Experts of a small language model.
Size: vocabulary 15626, 51M parameters.
Experts: 96 SwiGLU neurons an expert, 2 picks a token, a softmax router.
Training: a variant of Adam for the experts, 527M tokens, 4243 steps.
Below are experts of layer 6 (counted from 0) of a mixture-of-experts language model. Rows are named router (the router's row for the expert), gate (a neuron's input weights, with its number), up (a neuron's input weights, with its number), down (a neuron's output weights, with its number) and show model dimensions 0-255. Each number is 128 + 32 x the weight over its row's rms, rounded and kept within 0 to 255.
Before each expert's rows: "comes before" lists some tokens at least twice as common just after its tokens as in all text; "mostly gets" lists some tokens that are sent to it at least half of the time. This comes from a sample of Wikipedia text that the model never trained on. Tokens count by the router's weight.

# expert 30
comes before: " |", " |\n", "0", "3", "6", "4"
mostly gets: " ·", " Haleakala", " Spacewatch", "|---|---|---|---|---|---|\n", "|---|---|---|---|---|---|---|\n", "|---|---|---|---|---|\n"
router [116 116 222  78 130 169  31 121 103  98 105 180 124 100 157 170 147 144 191  96 145 144 125 142 125 130 111  89 123 147 105  67  93 145 123  80 177 161 109 127 169  77 137 130 202 130 161 112 144  89 108 166  52 125 138 198 158 129 141 167 124 113 100 122 183 129 129 112 105  85 125 128  92 131 117 137 143 201 107 143 182 106 194 132 143 181 127 131 162 142  79 152 171 120 112 152 164 115 181 150  91 110 168 141 121 113 175  78  99 147 156  89  48  98 143 116 197 157 110 145 143 139 100 115  88 128 120 133 139 128 114 145  96 160 109 157 178 136 120 127  89 126 179 119 149 139  97  84 143 156 188 140 139 165 112 158 125 130 139 123 149 108  95 157 105 132  85 141 151 151 148 153 136 157  67 162 144  81 151 119 135 106 137  89 108  93 110 131 174 151  87 111 146 178 162  67  84 144  75 140 108 127 147 185  45 107 124 122 131 122 122 145 117 117 149 118 133 105 136  98  63 104 125 147 135 134 156 138  81 107  92 151  87 121 125  96 114  21 143 101  77 177 123 133  97 143  92 146 170 112 103 132  92 104 176  83]
gate1 [ 69 131 112 108 128 145 106 109 111 132  81 191 101 105 197 155 126 104 110 149 154  83 123  89 133 140 141 149 135 110 164 112 121 112 137  87 134 167 154 111 114 108 153 107  89 126  79 174 134 119 172 126 171 114 170 111  54 162 175 143 145 121 122 113 113 153 166 123 132 199 119 119 120 132 167 136 148 109 128  94  73 137 126 112 142  90 114  70 135  34 106 195  81  90 131  99 141 182 150  83 140  72 133  68 129 148 152 115 139 166  90  88 114  51 185 110 150 115 101  63  71 160 134 170  83 131 133 147 187 103 116  83 176 116 132  93 121 140 126 158  81  95 158 126 151 169 164 100 141 100  97 142 137 155 155 167 185 129 112 114 120  91  93 163 127 125 121  83 136 122 129 154 124 130  71 111 111 122 172 181 140  85 160 132  69 119 122 148 142 168  88  94 146 137 118 223  99 111 121 101 132 157 129 128  89 113  58 159 175 135  81 181 106 117 122 111 135  84 104 133  94 152 193 166 115 111 119 147 200 100 130 154 147 177 167  89 118  78 102  98  73 138 151 135 104  99  93 152  88 117 114 118 180 112 126  62]
up1 [133 175 164 133 129 108 161 208 164 138 136  87 122 147  81 117 118 157 119 202  70 167 178 104 181  92 110  95 123 112  55 136 105 178 147 153 147  82 127 152 159 177  95 117 178 168 172 107 138 113  99 135  75 109  56 145 155 145 136 163 118  85 112 131 177 159  86 109 112  44 112 125 129 118  73 149 136  92 113 123 156 106 120 121  96 171 139 135 124 185 127 117 151 105 147 139 104 106 104 161 100 167  96 200 145 118  94 179 120 103 157 173 122 167  97 195 112  82 143 147 158 126 100 103 115 133 131 172  99 143 153 175  63 109 178 141 110 149 139  93 136 123 131 113 128  93 123 139 100 152 153 152 180 141 102  94 100  69 132 127 160 167 139  84 143 119 163 147 117 186 129 109 153 113 141 168 127 103 116  84  85 182  67 163 162 112 117  64  84  89 187 146 133 163 127  99 143  84 155 145 133  97 119 139 181 152 153 114  86  72 182  66 134 124 127 193  87 162 150 143 136  96  85  93 170 166  94  73 112 125 121 125 113  62 123 140 122 156 114 114 153 158 116 141 116 154 111 143 161 152 174 148  86 169 113 165]
down1 [156 127 187 167 115 129 214 113 170 122 171 165 127 177  88  84 157 136 208 175 102  87 141 127  87 147 151  85 117  97 143 119 119 131 126  85 163 208 193 136 176 157 106 121 114 139 145 127 136 133 162 118 139 158 151 143 144 122 138 125 138 184 159  74 129 163  90 127 183 112 152  77 153 112 114 126  89 122 136 119  88 133 126 110 146 132 146 156 115 150 148 157 133 101 165 100 129 177  92 114 114 150 144 141 117 116 176 126 162 158  90 189 141 109 191 131 127  87  99  22  98  79 133  98 141  73 120 134  78  89 123 122 128 130 144  98 106 157 167 128 112 131  66 182 157 160 147 122 108 101 153 100  90 164 120 159 103 184  97 116 172  87 110 166 131 107 116 156 103 120 176 109 148 125 145 126 178  75 140 159 172 105  75 139 121 146 134  92 122 180  55  81 153 128  83 108 163 154 136  98 124 134 188 128  72  98 102 178  82 211 142  60 137 166 132 147 162 147 138 152 172  92  97 175 151 152 112 117  99 145 154 138 132 126 103 145 138 177  78 115  96  75 160  61 131 124 111 172 150  79 125 108  98 146 115 138]

# expert 8
comes before: "1", "2", "3", "4", "0", ")\n"
mostly gets: "Gls", "DST", "Lib"
router [133 170 196  94 175 158  67  87 123 153  78 179  57 153 155 173 132 165 145 126  75 161  96 167 119 115 120 141 102 124 128 114 111 177 139  65 146 151 121  98 194  98  88 121 165 121 104 130 129 119 142 180  84  90  79 115 122 134 155 140 108 109 133 123 163 121 110 140  79  91 128 163 111 164 116 166 154 181  79 164 143 149 121 143 107 170 146  58 137 145  85 148 123 109 121 127 112 133 118 118  80  91 181 138 138 140 148  95  99 130 159 138  95 113 174 143 151 155 130 165 112 106 108 138 109 102  96 133 155 140 213  89 141 155 110 148 140 197 158 104 117 120 126  73 127 126 121 109 126 153 255 108 123 147  90 131 129  97 101 134 138 124 125 114  64  93  91  82 100  93 164 113 187 160 122 135 115  87 132 114 145 169 157 115  79 117  99  62 145 138  91 115 179 198  82 122 127 127  89 123 146 122 125 119  88 101 114 125 107 126 126 115 119 107 135 124 144 171 183 118  81  97 147  83 114 140 183 156 135  97 106 171  81 146 116 130 140  17 124 109  42 176 194 165  99 125  93 116 137 140 148  85 110  98 160 117]
gate1 [119 180 141 130 144 144 124 168 124  85 157 139 142  53 136 106 110 126 122 165 143 133 103 149 123 205  85  92 113 147 194  82 168  91  87 101 180 147 140 103 181  95 167  64 137 154 123 183 134 113 189 137 147  93 113 122 120 188 189  97 158 140 132 178 140 163 128 106 141 152  64 136  75  78 129 130 150 177 145 156  95 223 133 126  85 166 157 164 191 113  99 141 153  75  97 128 137 113 132 106 103 138 144 151 170 134 162 130 112 165 131 153 135 144 133 152 129 143 134 137 147  68 125 113 154 133 108 126 152 137 134 126 134  81 123 160  98 124  99  72 115 130 191 151  97 151 192 134 114 129 133 126 179  84 161 149 154  90 151 105 136 160 175 185 130  97 143 123 133 160  99 162 144  63  65 107 133 102 145 112 144 145 174 140 135 144 135 115 131 168  89  41 151 208 101 101  63 155 106 102 224 201 178 128 109 126 110 145  98 156 121 146 134 151 116 112 103 124 151 134  95 163 132 169 135 118 141 112 122  90  50 130 127 128  39 128 131  69 114 134 122 131 153 104 113 177 104 135 155 169 125 154 106 130 111 101]
up1 [103 151  94 111  73 118 137 123 133 164  72 144 125 123  88 101  89 136  96 136 124 112 143  99 136 151 111 121 173 189 154 107 144 140 148 105 159 179 164 143 153 112 150  94 168 135  91 159 105 128  54  49 125 132 185 170  94 156 136  67 197 172 154 128 145 140 129  87 180 137 102 146  87 113 146 149 159 103 119  91 112 117 140 161 137 119 141  56 178 114 141 108 126 143 110 116  28 167 106 150 199 160 152 101 175 139  83  45 128 153 140 147 144 154 118 117  84 157 130 121  64 149 121 125  77  96  97 125  99 162 129 149  40 151 153 151  73  90 180 156 170 101 135 113 167 117 182  87 108 121 187 205 136 158 150 179 144 106  97 177 139 141 140 134 167 106 138  96  92 112 128 105 116 124 106 126 128 147  88 125 112 123 119 103 158 136 138 123 163 106 131 151 117 127 127 119 108 162 157 125 187 141 119 176 172 146  74 155 143 126  57 125 107 119  75 108 101 159 184 115 119 134 140 112 131 105  89 183 169 169 145  49  97 152 178  97 119 116 153  80 128  80 150 110 133 193 155 117 104 147 109  72  97 104 118 114]
down1 [122 136  80 103  76 136 121 135 146 133 139 151  68  53  60 151 119 177 138 115 182 138 117  87 145  96 143 110 152 143 120  65  82 137 142  84 132 124 123 157 104  86  96 150 134 224 144 179 129 103  95  93 164 172 182 145 180 163 103  91  99 111  80 145 107 130 138 119 162  98 107 146  97 155 111 158 128  74 171 150 117 102 223 119 143  75 125 131 116 177 141 133 202 160 134 107 109 163 167 116 218 103 102 130  74 104 139 110  83 102  99 194 112 133 118 187 119  63  72 106 128 169  92 109 166 131 153 113 151 153  85 127  99 167  50 160 128  91 112 159 124 164 149  86 125 147  98 154 133 114 124 124 130 165 126 133 125 163 175 172 152 119 131 114 117 122 106 137 141 149 123  98 129 136 152 137 161  98 106 112  93  99 150 155 119 105  79  59 193 110 144 105 149 181 145  86 119 170 186 144 119 112  78 154 184 154 157 122 139 148 134 143 112 106 112  76  81 114 137 112 133 171 141 105 136 102  67 108 146 142 131  68 162 126 164 119  76 124  67  73 190 134 100 143  96 125 106 155 154 102 136 100 114 113 146 115]

# expert 0
comes before: "7", "8", "6", "4", "5", "3"
mostly gets: "′", " −", "°", "^{(", "°N", "″N"
router [131 137 198  78 147 152  63 142 125 116  78 190 106 105 171 160 142 140 170 136  84 212 120 181 122 118 138 135  94 154  94  98  90 163 113  68 114 136  73 152 175 151  86 142 134 171 156 147 163 130 126 178  86  86 135 154  96 121 148 132 139  27 140 114 144 111  93 104 113  63  93 158 114 164 121 134 136 180 123 129 161  98 149  91 145 175 145 113 116 130  99 163 158 116 122 157 103 129 110  88 136 122 120 205 130  87 123 129  86 135 133 130  48  93 163 130 136 160 156 163 150 156  96 152  62 146 141 106 151 142 147 106  78 142  95 143 169 128 170 145 138 130 173 140  98 116 111 100 161  87 218  96 125 164 124  70 119  94 141 117 165 158 104 101 123 126  96 121 143 130 129 150 179 179 110 195 110 109 122 162  97 181 120 109 115 129 115 130 142 162 137 128  95 120 112 100  80 115 123 147 119 110 105 124  58 154 139 153 112 127 105 145 109 141 159 121 124  97 146 130  71  96 122 114 141 118 132 133 151 150 133 157 127  84 160  60 126  40  90 117  32 180 198 115  98 143 121 187 134 159 165 135  98 122 158  58]
gate1 [102 151 114  76 118  85 130  93 194  48 137 135 141 125 213 124 151 124 196 160 137 197 158 101 138 123  96 132 132 121 121 125 125 154 146 143 114 129  93  78 176 126 144  69 136 109  94 140 113  90 104 117 110  99 173 138 125 146 141 133 145  93  97 126 139 200  46 146 144 120 120 189  59 171 102 116 138 116 137 128  39 125 102 117 187 191 145 159 138  56 150 139  64 150 167 138 116 143 141 117 128 130  54 126 107  98 108 183 125 141 141  75  82 108 176 119 182 117 132 147 105 112  88 125 107 134  96 100 124 107 110 103  99 149 143 121 116 130 152 112 160 150 133 153 133 128 130 141 140 104 126  58  89 134 134  97 110 123 119 153 179  88 107  93  61 110 184 168 116 153 181 144 132 105 173 149 142 144 116 160 149  75 157 143 123 131 115  80  98  89 140 105 115 120 132 127 180 129 113 149 149  78 111  85 124 175 103  98  82 150 102  77 134 150 165 100  85 114 160 178 130 106 130  76  99  65 146 107 174 176 120  82 131 119  94 142 168 134 119 144 128 109 148  70  70 168 137  69  75 105 109 166  90 201 131 154]
up1 [139  81 127 112 125 156 142 142 128 142 128 127  72 113 123 134 147 111 140 158 111 150  99 113 107 135 114 113  49 150 131  96 131 122  95 160 104 130  96  97 172  74  84  80 182  73  81  87 169  90 142 121 133  88 176 102 119 127 111 125 152  86 126 128 117 145  83 157 162 128 150 161  52 153 155 140  77 166  91 171 165 158 165 170 142 143 142 163 153 145 145 131 110 136 132 121 137 112 126 125 146 142  96 176  98 156  64 158 144  87 183  85  68 130 186 139 105  91 170 162 152  88  99  73  97 193 106 179  81 169 147 128  59 106 151 159 187  97 159 195  96 147 104 169 154 151  89  27 116 139 195 158 115 124 112  93 117 144 126 114 140 118 137 108 123  81 145  80 144 136 191 144 208 156 150  52 148 163 116 109  96 137 137 162 127  99 139 158 117 117 148  92  93  63 140 113 146 122 145 144 138 125 131 127  98  99 107  96 174 100 120 119  49 188 140 168 135  82 147 178 129  80 121  79  66 123 153 126 122 147 133 108 194 123 158 160 130 113 138 119 125 157 165 111 186 101 135  85 136 136  92 120 139 126 158 140]
down1 [117  14 222 156 144 124 111  89 165  97 128 119 130 180  88  66 176 121 178 117 125 111 125 104  89 109 140 164 119 146  88 122 135 154 123 167  99 157 144 182 123  92 173 106 105 136 157 147  49 177 109 123 131 214 166 114  91 171 109 113 178 143  74 168 126 144 169 173 154 119  95 111 116 151 140  98 159 119 174 169  98 102 130 186 115 187 119 162 131 169 130 106 149 125 138 144 154 112 136  78 113  64 136 138 110 102  98 108 126  79 175 109 146 120 121 115 102 135 181 101 119 122 129  97 193 175 136 131 121  55 127 119 129  94 148 171  74 133 112 112 126 171 118 117 130 127 141 154 136  96 181 157 153 116 144 140 110 175 115 166 132 111 171 126  63 133 190 133 128 128  38 135 154 130 103 112 171 194 124 158 156 101 145 178 172 135 113 143 182 107 116 183 102 130 189 128 162 129  77 137 109  88 138  77 154 176 101 149 166 169 127 106 115 175  85 107 150 148 152 119 135 124 157 155 154 155  92 153  76 131 163  99 132 156 164 162 129 122 137  97 151 103 101 124 141 167 130 115 103 178 163  92  69 105 157 134]